config = dict(
    n_layer=11,
    d_model=96,
    n_experts=64,
    experts_per_token=2,
    d_expert=96,
    d_shared_expert=128,
    activation='squared_relu',
    moe_layers=[0, 1, 2, 3, 4, 5, 6, 7, 8, 9, 10],
    router_score='softmax',
    normalize_top_k=True,
    routed_scale=1.0,
    balance_loss=0.00555,
    balance_bias=False,
    router_z_loss=0.0001,
    n_groups=8,
    groups_per_token=3,
    init_std_router=0.0171,
    lr_router=0.00211,
    vocab_size=7504,
    norm='rmsnorm',
    norm_eps=1e-06,
    tie_embeddings='early',
    optimizer='adamw',
    lr=0.00441,
    beta1=0.9,
    beta2=0.99,
    grad_clip=0.5,
    batch_tokens=131072,
    seq_len=1024,
    train_tokens=638300000,
    steps=4870,
    dataset='wikipedia_en',
)
Below are experts of layer 2 (counted from 0) of a mixture-of-experts language model. Rows are named router (the router's row for the expert), up (a neuron's input weights, with its number) and show model dimensions 0-95. Each number is 128 + 32 x the weight over its row's rms, rounded and kept within 0 to 255. Numbers have three digits each.
Before each expert's rows: "gets" lists some tokens that make up at least twice as much of what it gets as of all text. This comes from a sample of Wikipedia text that the model never trained on. Tokens count by the router's weight.

# expert 57
gets: "ac", "also ", "S", "c", "ex", "ev"
router:128113062117144153121159087146145115153129123158078169111146103096167079130130120088137088111156159060075069105098116064122155136080068098095101151170139129120137087150115069146175129113109154156170131176166127122131131064140143147127194135142101125165162199128081197127115137140102112095
up11:095151079150160100082098043134094101101166088151112117163135074083148135158088099123133069055117165072159100100164178151120119117129164145112147131183076129105121106115114143178134083095131136138106119164149160132131104103101125111188150074124172119156189155117133166105153096087109094175
up12:157120130156086160101145172118133107088087090160108085130095119114119125094132138070098066148181126084184101128110130096123111135126100124142103129087081071062025129090171089157129135135110126139200107127121132138157149099109107136130155149190115080113098136096041136187122115108110130110
up13:121168144131191132127143090126125104138142091109185133076155134148127103102078067108205114097065103120111120094116141103118154098144112102101121191129170088100147108131069086191079143134150132160172139157121142061091098088181077144134166169118080100141099136138124177083175163105129130118
up14:144115143085138136116137129156062143087169115108159106133109046135179138129032112179122109110145171069151115128120098105082161124144139141114177160104079186136083121098117079184155102134097151124091079132130158153155194098101115152097173121143118139147140115109156101169125185145195124123
up15:095141075177155129173094092105113096109084165129106150160132084122169122172079131128182069144143160121115109092102145098138155136121139151121184145104128111127117103132151113141135026107173065147119190152144153110194168118168164124174194141117102134109099174115096102161155142144106061125
up16:136117137119143174164141057089139101120128113142073097096122188081172158166091138104173161148177152106157118123154100158121177063139131088169110165116067045143154083124117106120108072124145152111128132151122111161148167089135133164186115171153118132072154094128147102125086166114059095124
up17:135123134168156195120057092122166125106138199139125141117107143105143132150159114133117145157156148128110094186095105114147138078131091103079085147123137096144208148170083131117138104110165157105103153149141086097141141098200147211093168192128084174181142107153102127106142115168138084163
up18:148171114138130127161126100150181128100084123165116147099098120122155121139067116189119123089148121157046106136088159147119078079039135078159156175107163167136166133078102120160149140113162100146112159134160116084112092155147156113151149113176117111171069204094065111107084123137131114122
up19:118145155119139147109157129063123070146165107134122111089110106160160141137163155114111118119106142098158144109084068154067136134120149135037102111108114062115093137112164081179203128108101138068164130198101165138119184107117105109116135133082123121164130196071103121157170118105083121092
up20:121074104120155139118116142111071146155153076155131089069123067105143099143127093097174121126138142145105112108084061136124130148135204102138173095127142186111106130149121135160142144138129160144158141122049123153120198144157124131159214099157165183189140128107097152183140166133114137195
up21:101121156130190113169159066178121135134167185110127187061151114154183071157151146194114144087144175103111139135145125068070144118154104185190160132139164058135161151153145138074147114119154159121120171169137115145169157105144141160141152111130191116159141137143141141086157140145122142096
up22:138103129132122137095118139145086106179107125151143106069185106108118110134115156143096102153088136081155095160123136158097170124086121097121153151106126204084155146168128087119102155139117159192201126167168221110172115080094155142118163178113165139167158175189158095117181107103144131139
up23:165186146099156152116099125129167130129167117135131163087097088056126158123141126212107109089181135097095090069084109135096106112104177146138146132103180135121176151117087062044188116166152165103143167123098088149199145119140127148107147102135124146126137106144130167125104132112133103193
up24:170169123151113098129128121127115139139111136090112193087089095106201151163126100185088149117183134146103084100092078154084135184157160168113145169170115116188074113141149135174137110088190121152131163150123176153122108061111166163162159157121158159092100123135101092119070164100148143102
up25:144080086121136117132101139132132113121146079061102109134162151154134075122147157113094101141190165148137159075072084088148150073123108152103110179125047187096147092158181088185143149105123134124105160116099153144156118106177109160183162172157132155183154111120125160093120150099071101113
up26:124112114139104138165139086090122085102096122119100154103112104132186143158087084137124117091122134121049071108104116073049125108090101138108155131113131150118133133132103103141126074097155118197087160121169157116140147041165144173138138204150125071120113132098104125145161198167077090133
up27:093174052132127139097127053083137054072129178133090162164164092110143107157119061154124078104149141121119082088052135115141147158113155112148167147154137162081165108134174126128116067134170107158135153146170120139179087117146101138123201158121125135115133149108088105087149149148138094114
up28:098086146154170152128151134086083080125122164148154178106129140050147095129125142129149142071106176151067091100151166146168116188097133096129149133110089143079130111125175096124182106101105083152142194154128182102176152108116130176146161116117109099112129204099073151112118086123080134169
up29:145090075123116135093157116143179156095131135085087117117123124134159119114138085068172147122195094131102119101112139128136146068077074073106116159118086146159186146138106092126110107103091095197159085098178116098126188160120120045079103072067138131109167115121123097145153151152132117152
up30:067203116104097171078058117136118145130161188127133167127137169040145096113103107108115091060114141116157138135125122141106153132119122144123125150169146113137110127143171070089163112113084151143143208165143066088118147097151123129129139087170156126168123132186076156076124178100107124126
up31:128152079133138079113201058155110136068075097105163176071107088145136162163112103161131118102179081163142137152122092140160197126148153207117169116114128107081119145134130133145150133082185115134136155128081120130133123064163133142139163118103178111087103130153056136151134152088105116094
up32:125199118155131186153100064138159151097087109151098166144140150116116133097121117178092106089146199129105111083123129167109098162135183119118102130097192152121142083156169105136166169122162106143140141134165111058143119136165105156112170147129085127135117195160074117124091190089057156139
up33:180144127129153143143127077045098095109138094180071140200214158148156140158123097088146152124098120036156123150106156112115108095098097155191154115108138084102115136170102116119134126142092148125185131170092143159150099139109112136129120147120145086100144185169066156124085152112147141157
up34:153110081119125123117121111069097118141099162140130136050153113090150122108156165144076105130139119141141101097113181152124123118148157148126156127101117091153119117139173133034156094135106153208124130169056079112183101155149125202121123154151133171203191157126093155161157104103164097122
up35:032093133114086151137100106120143096148141124169068172131091160134172097131076128114145166072028125161108144089108136086144076134132113179082177127133147133078089181113097130107110133084093163141068124115131124153137081136157122125182127130123170182104115154079146133142150114163135148118
up36:145124159137157091122194131075106146161130180124088209081129134101140130149096087125170134077133127149093129053136044125138145112151104078104132182192131081128133120127113120159121073086124142144070147128120145063123133110167114109156152117106125154149048097121114159128134138126173136062
up37:093086066128126167122202095144124139151121182160113149134087123132126149128114113120115095130107111154140126165101104140149151041087116145112103124070150106131147133090194135106167147126098097066203109144180143113177126116104113162176176122074156147199168100152062134105133122110108119181
up38:093122105066184154158068095155120122121190122145166119118109088113159104142127140143124112116080113107113132134143123138113198179108084164067187147108146159106071151091128118155228163173086142144060096138130154139125140094125124094085142100160091104116133150095163115200155145115145135160
up39:146097061168128153138124068144083112140116133085085160085086058111169104163151141130076141144126139191138104126115146154180157118084114104149150108127098115115060140179143140101141111124142149104131131101114141116226107124115095189184148118125146130214107120115104141191110148092158111092
up40:128073131095113197057113121135137127102146163076092131111142131144173110140148125154122126120128156089130134174103119076072152106140160169168089120176102128077127137143193048095077117097135128113114085076180098129127205150208164097131149116137151095160187117118140128086129140120136136153
up41:133137119128182060165104145142153146110113139096122137129118065140141128116148128237079145111138181107091105138146190113144207148139106178123143135134135117177023144180180149180166105122089144108131118099135151123143123106144102116118187158163116161135133155077086156163110123105117130108
up42:151047055112126124084140127118164063100149115114134095188178119106106144121112173114076138096143123130106117146148117178079121160085112147095165165147146103065176174124096090128124133115119123102118135143133168158157132087132156195145112133153110190162182150154086103114049167094096138144
up43:154075158158130145067081131156131104143172139142068147146090118097114029160120067159094100087162132180095142139110105138135143121152079160156115189119092108119118139146142104043148103153134109125125122135160120068157123106191177099118150115111177142077145147095096138121147136124075138185
up44:107142119150125147156093106118152126121140184186106096197085147041142135102131106111075149098160156177072123133081136138128159130017133083158184158141121173101156140096133124143138139135134109168111107111157105136130160124118191133114130190170088156116173140080130081137081117130148125171
up45:103143094143164115103111125115155114117146154129083131127178115106174076147099085125181079141143149124118062068116160100096155119071111091137140119136150103170120106131071029188135104087122143141114142106083167158154161085195113119105136148140095120154098176116093098132106183197099127162
up46:128122179107115086168194132117168149181121134090124091184146112133184099156159114073071106080151111087128130152113108137130159065109164153069141089125148132162118095142122140160171095136180151189074118126110156110094166129178036116100141146167104119071137175121140164114121119145099122123
up47:126097079101086161155116090181159136142148077137112165118129124054144134164160113126114161124118193108092122189124132032121180194135045129168123056120161137170096093106118104117124140142139119114163097139177133094144107110150156171079154124120100149120109167111132154161145094165105138085
up48:170069082116138157169087105122084129141054147100167100129083131138230126078079143084161107169100111170094093115121149135116124141110068145122104141168138145126143144135128155136128085097174134188108129058160172059128180110180155134106137136129119095071127148099120130091130157126125100142
up49:158125077176119149060134086171134124117151171107114138095136096089137126112096051093174107125063096122141088109118159137123154071112133124126084117092114130145116099185152085168150132106091095168106101123237126166073141157124077091146147084091089082126122143140106103128156148088154111122
up50:155126132126205120117175079109101121141120166089124111100110114037160106092143123053109143141082205101130112085123140108115150145127143107119121167163093096128129049109149092150197116125075129055114084196112143140113132130148115137086149181164166150144182169116130129124105101108124128121
up51:146105127107143166195121087142108132109104104124093161164098136157158121100159125160120129094099189117040112139140186136129163151136087165106125144080126074137032140149153123113160092146192143139099117093201129144153161144144101149108162140137101110057105173119121152143119108119044129091
up52:080103091125084145094126128142172154132114121126139200108157079127114101102084144138163090106186117133175133155140155100148107210144098160110135101109130161124150161186142071147140132115188107244093169109105173160140119104131137110204130122138154097123180128087127099139080133135148104142
up53:068130132151116134112067120102133132166102132170144127048151158120146154098104126059093157047119127088138094104167174168096085167107127118079122152164119155067113123110154119099119114142152055108117166150146081053142109111127125171125108133084138126119077154117087126082080089095134132175
up54:137117159156136147110161145098127161129124198139120128202123101133158090148168099177092143107145184085053104144076070123114167090064108176139150132138146168139108107157096121154107123134066073115164170089196136127118157109084077078102154108117181125165157100139146119114137147085167122124
up55:145133087177097109097183154104110144082116158160123086174124127131113132086123153069096109123163162075081067137120102120091156147141119155151084176117173120154055106076113148108138061127099114146185132141127156140118156129139187170138113153131094193101150188184125136105160164193110120139
up56:107122122184120143117071083141134123133080153121102149150145156081126130102087122121131136077108124087122143093107212084091168133084128106126128173095115097094138139087057131114220122132126150121042107153154128094140093128109160140117154173122124117104180154146124156143090141152114045197
up57:149140067120149121174174118141131122156137120174044146196185092147155081197153126171121194142132171092167124092142132054157115102136097129127133111163125136162177131125094118101181126123133137109136126118125113110183102127122100161175169147145038099112103149146107147164071146158114145098
up58:103048163133121138143178082091124097126157095148148173105145096098140117118115105168158113110137146090054110149156168143177199127068069189190128150161097142162103127158118123168078142074144152139115127111096175182136132122141094089114116119200107124131110132086135183112106141178139132105
up59:115108042135138103073119116142188051118069153116133140144120103137197117099140117174162093141122159100131065102099185106105149117095117148090146123146103128156129100101171107118155049102140059135148177129141130125167148127130174118193157133113118114145124151069120141165120179160118074093
up60:098126164117200164096109117071132098130177125155108168173165093148117114088105124092143099077106108090155086130151200119106130195121151127098157170133080140123135127080086120096176144138119095186111088098113205126107064116123168105072131114167084157150105175105120160107137117152152098102
up61:081120165182105123175128103140109155162091111088085122139119150065128126166098080090110095121097103108086151161126182142107120159101158150111148125139128176092126182173115104123125095115151140137070119068090135090098138099178136122167201119139116125051110090109132075068166161089071102108
up62:085131140142101117073159100115106081164163094118091124104139092089203141090145140079112122131143183098085085085148156165136227144097141102153154120090077063136075120137152121055073140137144158069104100158112144169190143113128143138128138103132104124138111108166082120143133089110138105148
up63:046167128170114144123155114142092151144174192105162174160137072152194132092140108125197091113173108119148158136137107063129151058139080137116152164109083098142167102123180111174162113142084109141085092164089134145151136091115075151128091146134097155124146135154115111172102167159088112128
up64:078079082144089157091127057157131174114091090111051150117104146125106136155068132124111144078119098117033137136085096105130122092073113113184144108142163111091136139111127130160192142090115106139110168157136100165124097108137158100135175123151125058114131127131065156112141137094075155094
up65:135118142101184141125077144141160076114055133129097123099131142113110129163142124121102109090141175123125112081139209072106060185115117101070122117125170184123151132059121109074205124149117107088119129167153128063079138138161134137156186160123115104151129175117125153140105141094092170151
up66:126110137137123164161134111152145114136151099118157099146156145146145147122116121050121121088127123142129098165146098133078106192132106152114130162083054022110076125089189136116188101145083145128124150107099152127134150088167175119118127140142109170190105132141091150173209131127145086059
up67:171200134094158161130161105087105117124140144151126141090169090110123071191153151187122143144160142052120122123102076108119139133124136102133163152144040092164188098172097096090189143111151160117137086124148143142151139129169161161124194167099103154084196137119134131178128110147114119143
up68:167153105058103130110084116099115120134117209176170146145108096071141129118163064160130123099106128120085084116121071121099146138145154099070136126137145126079155154077066142061164126148131159131118184145165076104097111155132197123125228140138093157146113146115119122144140140105158114148
up69:135119127080100185087133113116141125178124139143116138080159142137132109168126142116110116165116128166162123111090202107076144147115115117182118153099104142193144114104095121050168143114085104099201174123194139101134138150153185177194158137110057121149174142153109129167155138113091064125
up70:141138135152118104078109144153175131106096120102111157087133084094108113148105128156077123147209160134112120141056068091118102075173076156123162151127162125092159148152085151111136105126144112141152159150144092150150111030151110096181186163168190158126179125092077116121126130103157129085
up71:119097068135108204099127075168165144129151101179125118137116142097140105209121094111139118171082151086108116144071094056102182091070109123107086102135148150113152104133142130128177145083130167073187110146145114161105158132088126154106167100076187114095149144177108172145147141133126124108
up72:132090159100229155139204103093146149131140103103140151119121103147165151123161096139139049091131073100157150142092143132135117075156094099088166151128110164108141164143073099089149117087139115087101139144090150135101143137105132120082155150095138179207114118114105164105123115143218092109
up73:107153148109164144124068102121192080112110117178184131113173099069123124156180155128133129144091129126043120103125130066136103130155130091161147173132114106094118137104135124130090110125195116113140082145178159128132120118123201143072192194145146187125141183068129110097148115132114099104
up74:142091118084115125093103085130093118140115107138138112203147150150130118126143118113119123065150119160062121120105086151067144101049150129039141163148126145041083156173095109154087143125146148132125129147115072135164166064189115120121139129135099072096151130139075137084087168138125114153
up75:123127110174173128102172088096155124106104149151109155068161094095164105145142131151134067095126153130070115115110118144065124162073127111091206130106125085137132116146144076125139109104124056116134169152157132087104157121136089163154170175129132102119076223083095114150184155169113113103